{
  "hidden_size": 128,
  "scale_expert_input": true,
  "tie_word_embeddings": "early",
  "beta1": 0.9,
  "batch_tokens": 65536
}
Below are experts of layer 8 (counted from 0) of a mixture-of-experts language model. Rows are named router (the router's row for the expert), up (a neuron's input weights, with its number), down (a neuron's output weights, with its number) and show model dimensions 0-127. Each number is 128 + 24 x the weight over its row's rms, rounded and kept within 0 to 255.
After each expert's rows: a language model's description of what the expert responds to. This comes from a sample of Wikipedia text that the model never trained on.

# expert 14
router [157 127 118 134 164  89 118 124 119 156 128 130 163 102 103 160 126 139  82 155 144 124 173 107 124 126 141 115 116 124 154 172 173 152 145 160 127 108 121 138 117 148 142 160  96 117 171 113 138 128 113 127 115 127 159 133 121 117 118 107 142 129 124 128 116 119  92 153  79 123 128 165 139 179 112 118  93 113 124 101 151 112 119  83 119 130 120 116 131 126 120 166 165 114 122 131 136 162  73 140 113 197  94 106  98 143 130 154 113 139 108 129 210 132 136 118 124 109  83 116 128 113 129 139  90 106 138  89]
up0 [104 151 115 119 140 121 142 150  95 108 129 161  82 164 114 140 122 145 124  67 144 109  99 111 147 112 132 105 140 128 153 146 164 146 121 163 144 112 162 179  99 142 137 149  85 119 131 140 125 108 116 133 154 133 107 130 109 144 143 115 106 124 137 164 124 120  93 141 119 114 107 141 136 153 112 138 121 116 134  82 159  89 192 119 121 118 107 171 157 142 170  88 105  81 113 103 152 146 149 122 170 118 132 157 103 153 113  96 108 152 166 124 144 157 144  87 163  66 131 139 137 143 157 145 122 128 117 121]
down0 [ 98 134 115 126 130 101 154 108 126 139 156 110 168 137 124 108 103 166 115 143 101 131 206 119 103 107 152 114  99 131 115  87 180  85 153 126 125 129 107  99 108 102 153 122 125 164 113 153 142 131 117 169 115 121 128 162 153  97 108  86 143 135  89 118 114 114 152 116 132  74 134 152 105 100 131  97 123 134 148 156 110 128  94 112 124 144 131  99 135 107 113  98 109 147 146 156 151 134  90 131 166 103 152 121 164 141 104 144 124 100 111 162 119 142 132 152  94 124 148 105 161 104 125  81 116 121  71 132]
Description: Word-initial stems like activ, dist, promot, creat and the word these, plus items deep in long sequences such as match results or numbered lists.

# expert 11
router [ 86 110 137  87 110 123 116  64 159  77 111  69 118 169 113 122 129 124 123 148 109 146 148 118 157 104 103 133 129 141  92 133 135 172 101 109 140 154  96 156 139 142 130 108 160 167 132 140 125 148 140  85 112  96 162 112 117 143 108 167 124 126 120 111 173 154  84 107 117 117 175 139 145 135 131 110 168 143  91 138 140 122 133 117 129 142 115 112 132 156 161 131  81 132 105 136 142 171 176 135 131 148  96 126 104 139 137 112 100 115 147 144 134 101 150 135 135 111 102 104 125 138 105  90  88 167 146 130]
up0 [116 150 129 125 101  96 149 128 122 140 146 123 123  88 137 148 150 134 143 150 140 136 120 162 131 125 146 129 153 119 115 147 125 147 133  78 116  91 169 182 131 119 114 128 135 112 177 141 141 102 107 145 108 133 102 146 140 176 147 172 155  93 140 152 160 179 130  96 141 147  90 144 179 124 113 118 141 131 150 102 142 100 170 127 138 121 151 123 178 166 150 118 177  89 136 146  89 121 134 109  98 143 126 116 111 165 139 109  92 135 131 177 124 148 117 138  88 144 164 153 107 102  97 117 121 161 132 160]
down0 [125 104 118 121 160 110 113 161 158 118 145 148 113 102 163 143  95 126 105 111 139 163 156 118 177 131 138 124 115  93 159 138 144 146 131 108 126 151 155 150 110 132  87 116 135 122 149 156 132 116 131 163 123  88 162 134 160 147 122 145 109 136  64  98 136 101 137 154 135 130 110 137 177 116 145 119 190 109  99  84 170  95 140 109 145 160 173 105  98 176 154 139 108 174 152 113 137 104 152 118 103 158 110 148  84 153  87 114 127 130 146 128 140 105 101 116 152 142 135 123 106  99 128 138 100 136 120 117]
Description: Last digit of a year in lists and film credits, like 201'1', 194'9', plus words like first, century, written, set.

# expert 8
router [ 89 115  74 118  90 130 140 156  97 144 204 219 124 132 120 128 127 114 114 151 156 138 121 105 153 111 171 125 122 118 141 134 106 160 176 145 101 125 147 149 105 106 124 104 136 110 106 141 131 139 101 140 107 116 136 111 128 167 155 113 160 131 122 134 109 105 155 112 114 115  79 119 100 133 108 142 157 162 138 108 106 126 101 123 117 121 132 143 171 120 148 115 183 149 126 132 141  86 119 150 120 128 164 196 144 128 148 153  85 133 125 145 127 141 120 130 111 130 148 145 115 128 123 162 103 143 134 115]
up0 [ 87 157 143 114 176 146 132 141 116 122 161 131 134 131 117 139 143 122  96  95 126  96 120 142 136  92 113 117 118 122 136  85 151 142 148 122 108 135 128 133 121 167 162  92 148 160 146 152 117 133 149 118 109 148 136 123 105 180 116 177  98 157 160 165 173 163 162  88 154 119 147 111 108  94  99 143 142 150 118 109 116 133 140 110 159 107 152 183 112 144 158 120 174 154 112 150 115 163 120 115  83 122 118 138 118 143 123 182 158 132 102  99 139 127 153 124 145 105 144 114  76 126 121 110 177 123 146 148]
down0 [110 172 114 162 100 104 160 123 125 118 101 123 139 149 124 158 128 124  92 107 103 165 114 119  84 100 133 115 113 114 124 123  98 143 140  61 133 148  80 142 161 139 154 110 152 127 151 139 164 135 187 104 159 130 102 135 131 156 134 128  88 113 145 131 133 151 157  96 131 128 101 104 112 129 107 134 167 136 123 107 146 100 116 141 101 153 144 111  88 137 130 106 173 148 125  84 105 134 105 142 108 122 139 146 112 129 108 112 119 134 101 134 144 129  77  96 175 177 164 123 117 125 146 162  97 136  89  89]
Description: The word "of" after titles and roles, as in "Minister of Somalia", plus colons after infobox field names, heading equals signs, and compass words like Eastern.

# expert 6
router [125  95 111 102 178  91 155  78 156  99 132 139  90  92 175 152 109 150  96 135 129 123 133 147 101 157  92 130 108 115 163 124 109  90 166  99 108 133 124 176 122 113 116 110 126 136 129  99 147 113 159 141 144 143 151 110 168 133 168 154 141 110 122 150 116 156 200 187 112 168 134 154 157 140 107 111 126 124 139 105 129 112 115 166  90 129 115 114  90 124 113  94 150 134 140 146 157 138 153 117 111 123 128 133 134 131 101  83 120  83 105 112 144 127 126 138 101 138 152 134 119  98 141 139 118 146 114 114]
up0 [118 133 119 112 115 127 171 124 102  83 145 135 169 133 163 120 141  89 129 140  54  92 117 167 158 126 141 100 103 103 109 130 138 107 175 128 119 136  98 144 127 132 163  83  61  96 157 147  92 129 119 147 140 188 133 121 102 124 134 153 120 102 144 137 174  92 119 120 135 136 142 137 139 129 110 107 128 123 108 107 143 134 115 150 150 142 100 153 115 140 135 119 149 138 145 171 148 128 139 108 117 104 159 160 124 151 143 150 156 129 127 138 173 121 117 176 140  91 108 105 123 163 177 118 139 117 136 155]
down0 [115 136 139 152 107 124 125 145  90 136 128 109 136 122 133 149 135 106 150 113 138  91  89 133 178 103 137 149 117 105 111 135 132  83 124  67 149  99  88 125 147 121 121 114 114 113 143 104 105 104 131 128 127 107 135 131 164 117 159 132 115 120  77 111 176 129 158 123 169 138 140 110 181 140 115 125 168 145 158  98 117 124 116 128 134 116 148 121 119 132 119 125 165  90  95 141 100 174 121 148 131  94 133 188 151 130 152 153 151 104 121 124 132 103 145 153 136 178 114 100 143 165 116 144  72  92 136  73]
Description: Head nouns of institutions and places such as University, School, Council, Church, city, town, government, football, often ending a name or infobox line.

# expert 4
router [125 124 133 111 103 114 128 141 144 147 150 155 156 137 158 120 162  87 158 112 139 177 156 120 141 157  96 106 142 162 169 167 122  62 110 119  94 109 165 112 130 153 102 138  88  71 141 119 132 136 130 165 127 151 130 134 120  86 159 100 128 152 120 119 130 135 177 102 127 151 145 106  91 112 126 118 130 147 179 143 118 114 120 145 165 163 116 143 109 162 121 137 145 142 124 121  66 114 115 141 136 119  79  91 135 125 143 133 176 164 124 168 125 136  89 127 126 145 117 113 154 145 118 128 153 104 140 115]
up0 [154 103 136 172 163 121 147 135 127 134 157 177 164 138 140 152 109  92 119 122 114 150 141 154 121 184 119 143 146 126 121 101 129 137 111 142 116 120 134 124 150 151 107 166 119 181 112  82 109 141 145 154 125 141  81 121 115 143 133 160 102 127 139 147 117 156 170 127 146 163 119 144 128  62 104 135 132 111 112 136 101 138 137  97  79 128 106 152 169 106 145 111 111 102 150 102 114 123 191 146 118 121 119 203 112 119 146 106 108 149 145 135  90 143 155 101 176 142 134 138 116 119 149 136 122 116 136 138]
down0 [100 127 125 185 147 102 178 103 184 130 140 104 112 151 123 121 120  92  88 101 134 122 102 140 111 125 125 152 137 121 120 106 130 114 129 127 155 123 128 109 181 132 144 125 127 123 143 135 100 135 135 131 170 142 179 134 118 108 147 140 153 181  69 170 131 121  86 136 142 153 140 155 149 135 166 127 125  97  87 118 105 114 118 130  74 143  94 159 144 109 153 137 137 135 124 126 121 138 142 111 116 140  95 163 123 125 192 110 166 158 132 117 146 128 150 149 160 148 161  88 128 162 131 135 132 121 159  93]
Description: Prepositions and connectors such as of, for, with, under, among, without after verbs or nouns, plus table pipes, list dashes and line breaks.

# expert 1
router [172 135 129 137 122 141 130  96 108  93  95 112 140 155 127 136 109  95 118 135 124  92  96 110 119 116 131 133 141 131 140  87 106 133  81 140 120 119 104 121 144 110 124 128 105 172 101 127 133 127 115 136  90 170 127  80 106 106 135 140 134  91 125 149 138 156 100 133 144 168 130 101  92 157 128 164 160  73 152 120  99 178 170 141  96 144 156 125 158 149 112 157 106 123 203 123 115 131  98 142 133 142 147 117 107 129 123  99 167 108 162 125  98 125 141 117 191 161 132 162 120 126 123 109 101 119 144 123]
up0 [150 104 151 130 158 153 142 145 140 147 137 125 154 164 100 155 116 137 110 144 111 156 114 177 112 122  73 128 146 101 116 167 133 119 106 126 128 119 131 101 125 101 148 135 117 147 107 169 112 144 102 120 145 134 127  91  96 186 143 125 163 147 158 126 135 181  94 127 103 188 103  71  82 155 103 157 173 110 128 108 133 129 170 121 123 140 126 175 148 115 148 107 136  97  88 129  65 111 117 110 154 125 147 101 137 137 123 122 141 123 136 115  99 123 122 115 161 150 122 145 105 123  94 128 127 142 154 115]
down0 [159 124 106 133 126  87 139 114 134 107 140 113 104 155 112 117 169  93 116 142 124 164 129 101 140 144 140 106 125  93 131 110 132 108 125 154 134 114 119  85 123 110 113 110 144 132 123 135 119 122 133 157 106 108 183  99 169  95  95 110  85 156 126 174 130 151 136 141 160 163 120 136 155  82 149 125 126  76 126 145 173 114 119 141 117 149 140 110 112 128 153 108 166  78  93 104 115 107  88  84 181 138 105 138  71 123 134 114 114 152 136 146 147 111 103  91 173 130 124 117 102  94 112 114 100 129 123 143]
Description: Line breaks before section headings or lists, and first pieces of words after a break or comma, such as A, sc, educ, exper.

# expert 3
router [125 179 178 151 131 118 126 134 105 106 104 116 142 131 168 110 104 149 129 119 124  95 122 140 101 143 170 167 118 131 105 103 130 132  94 136  79 152 124 137 107  95 157 154 173  83 143 157 100  91 130  95 150 112 146 119 161 121  89 150 106 127 132 138 136 124 130 122 119 168 165 129 135  72 147 155  98  98 140  80 141  97 137 115 146 130 182 138 133 161 104 121 107  92 117  86 101 137 145 108 132 152 172 124 149 111 134 122 133 103 141 120  96 140 153 139 119 147 111 179 125 140 162 141 151 140 150 110]
up0 [ 98  90 154  81  93 105 138 152 139  83 151 151 129 127 152 115 106 126 127 106  80 162 154 121 117 125 114 137 166 133  99  97 105 147 168 109 108 158 128 113  91 151 105 139 161 105 109 133 128  99 142 137 163 121 126 134 169 131 104 165 168 157 139 132 139 153 142 117 141 158 172 125 187 114 132 156  80 142 114 106 141 141 103 124 116  47 118 163 114 115 150 108 119 128 131 136 104 118 130  87 123 126  86 156 122 139 155 145 128 128 115 153 130 123 134 135 128 129 120 118 111 155 181 121 117 161 125 165]
down0 [152 107 142 145 101 137 127  93 152 156 127 134 127 115 103 133 122 160 108 103 130 137  99 113 103  22 121 116 149 155 104 129 124 132 127 143 131 112 143 103 109 119  68 138 138 150 178 114 145 134 102 115 141 112  88  75 170 132 110 151 114 120 105 121 154 115 116 113 125 128 117 189 143  95  84 147 152 123 121  95 104 113  96 129 126 120 145 126 138 112  93 114 120 111 131 102  79 125 126 115 129 157  99 147 123 126  95 161 125  95 102 130 109 107 123  91 143 151 158  77 136 135 151 104 113 129 131 153]
Description: Blank table cells and spaces before years in lists and tables, plus word-initial clusters like pl, gr, Bl, rel, expl.

# expert 15
router [121 138 111  91 170 161 128 179 165 208 184 147  93 107 109 141 162  92  95 133 103 151 130 128 144 174  86 125  94 137 119 128 118 144 126 114 162 124 165 153 129 176 154  77 142 117 127 132 127 158 128 131 156 116 112 146 148 150 152 165 154 152 121 132 135 147 118 132 132 125 114 152 121 149 135 126 145 129  82 132 148 164 172 136 144 172 101 149 141 123 145 133 121 155 115 142 128 112 133 151 105 126 119 112 115 130 115 129  54 109 150 137 169 139 137 119 113 117 116 133 130 139 129 121  87 148 126 148]
up0 [120 110 127 114 122 106 132  84 126 101 196 149 129 132 113 138 100 121 124 169 107 111 123 172 133 117 160 132 122 181 161 126 104 159 120 146 130 106 131 126 186 169 151 137 153 130 111 138 147 149 104 112 142 123 140 130 114 119  75 113 122 138 146 148 177 156  79 114 135 132 119 100 133 110 140 144 128 188 128 102 109 164 126 151 151 104 135 141 162  84 132 153 135  87 147 139  71 135 138 112 126  85 169 109  88 119 162 149 153 100 148 136 103 130 120 163 123 113 115 135 156 104 137 139 131 106 118 107]
down0 [173 121 107 112 193 116 114 165 135 156 116 125 134 138 152 167 140 100 120 146 110 117 102 148 147 124 151 148 128 103 110 105 149 106 137 132 171 109 130 131  93 127 179 120 115 142 126 118 156 114 133 158 150 149 130  91 109 124 110 113 126 109  74 146 106  95 193 160 117 113 112 115 131 155  80 157 125 102 123 138 143 108  96 100 160 145 135 135 123 122 121 143 134 128 153 144 141 176 118 160 130 114 104 103 128 100 170 105 118  92 134 123 162 109 161 151 164 149  78 121 100 114 112  79 129  87 115 137]
Description: Commas, closing parentheses and pipe separators ending a phrase or table cell, plus past verbs like played, located, attended.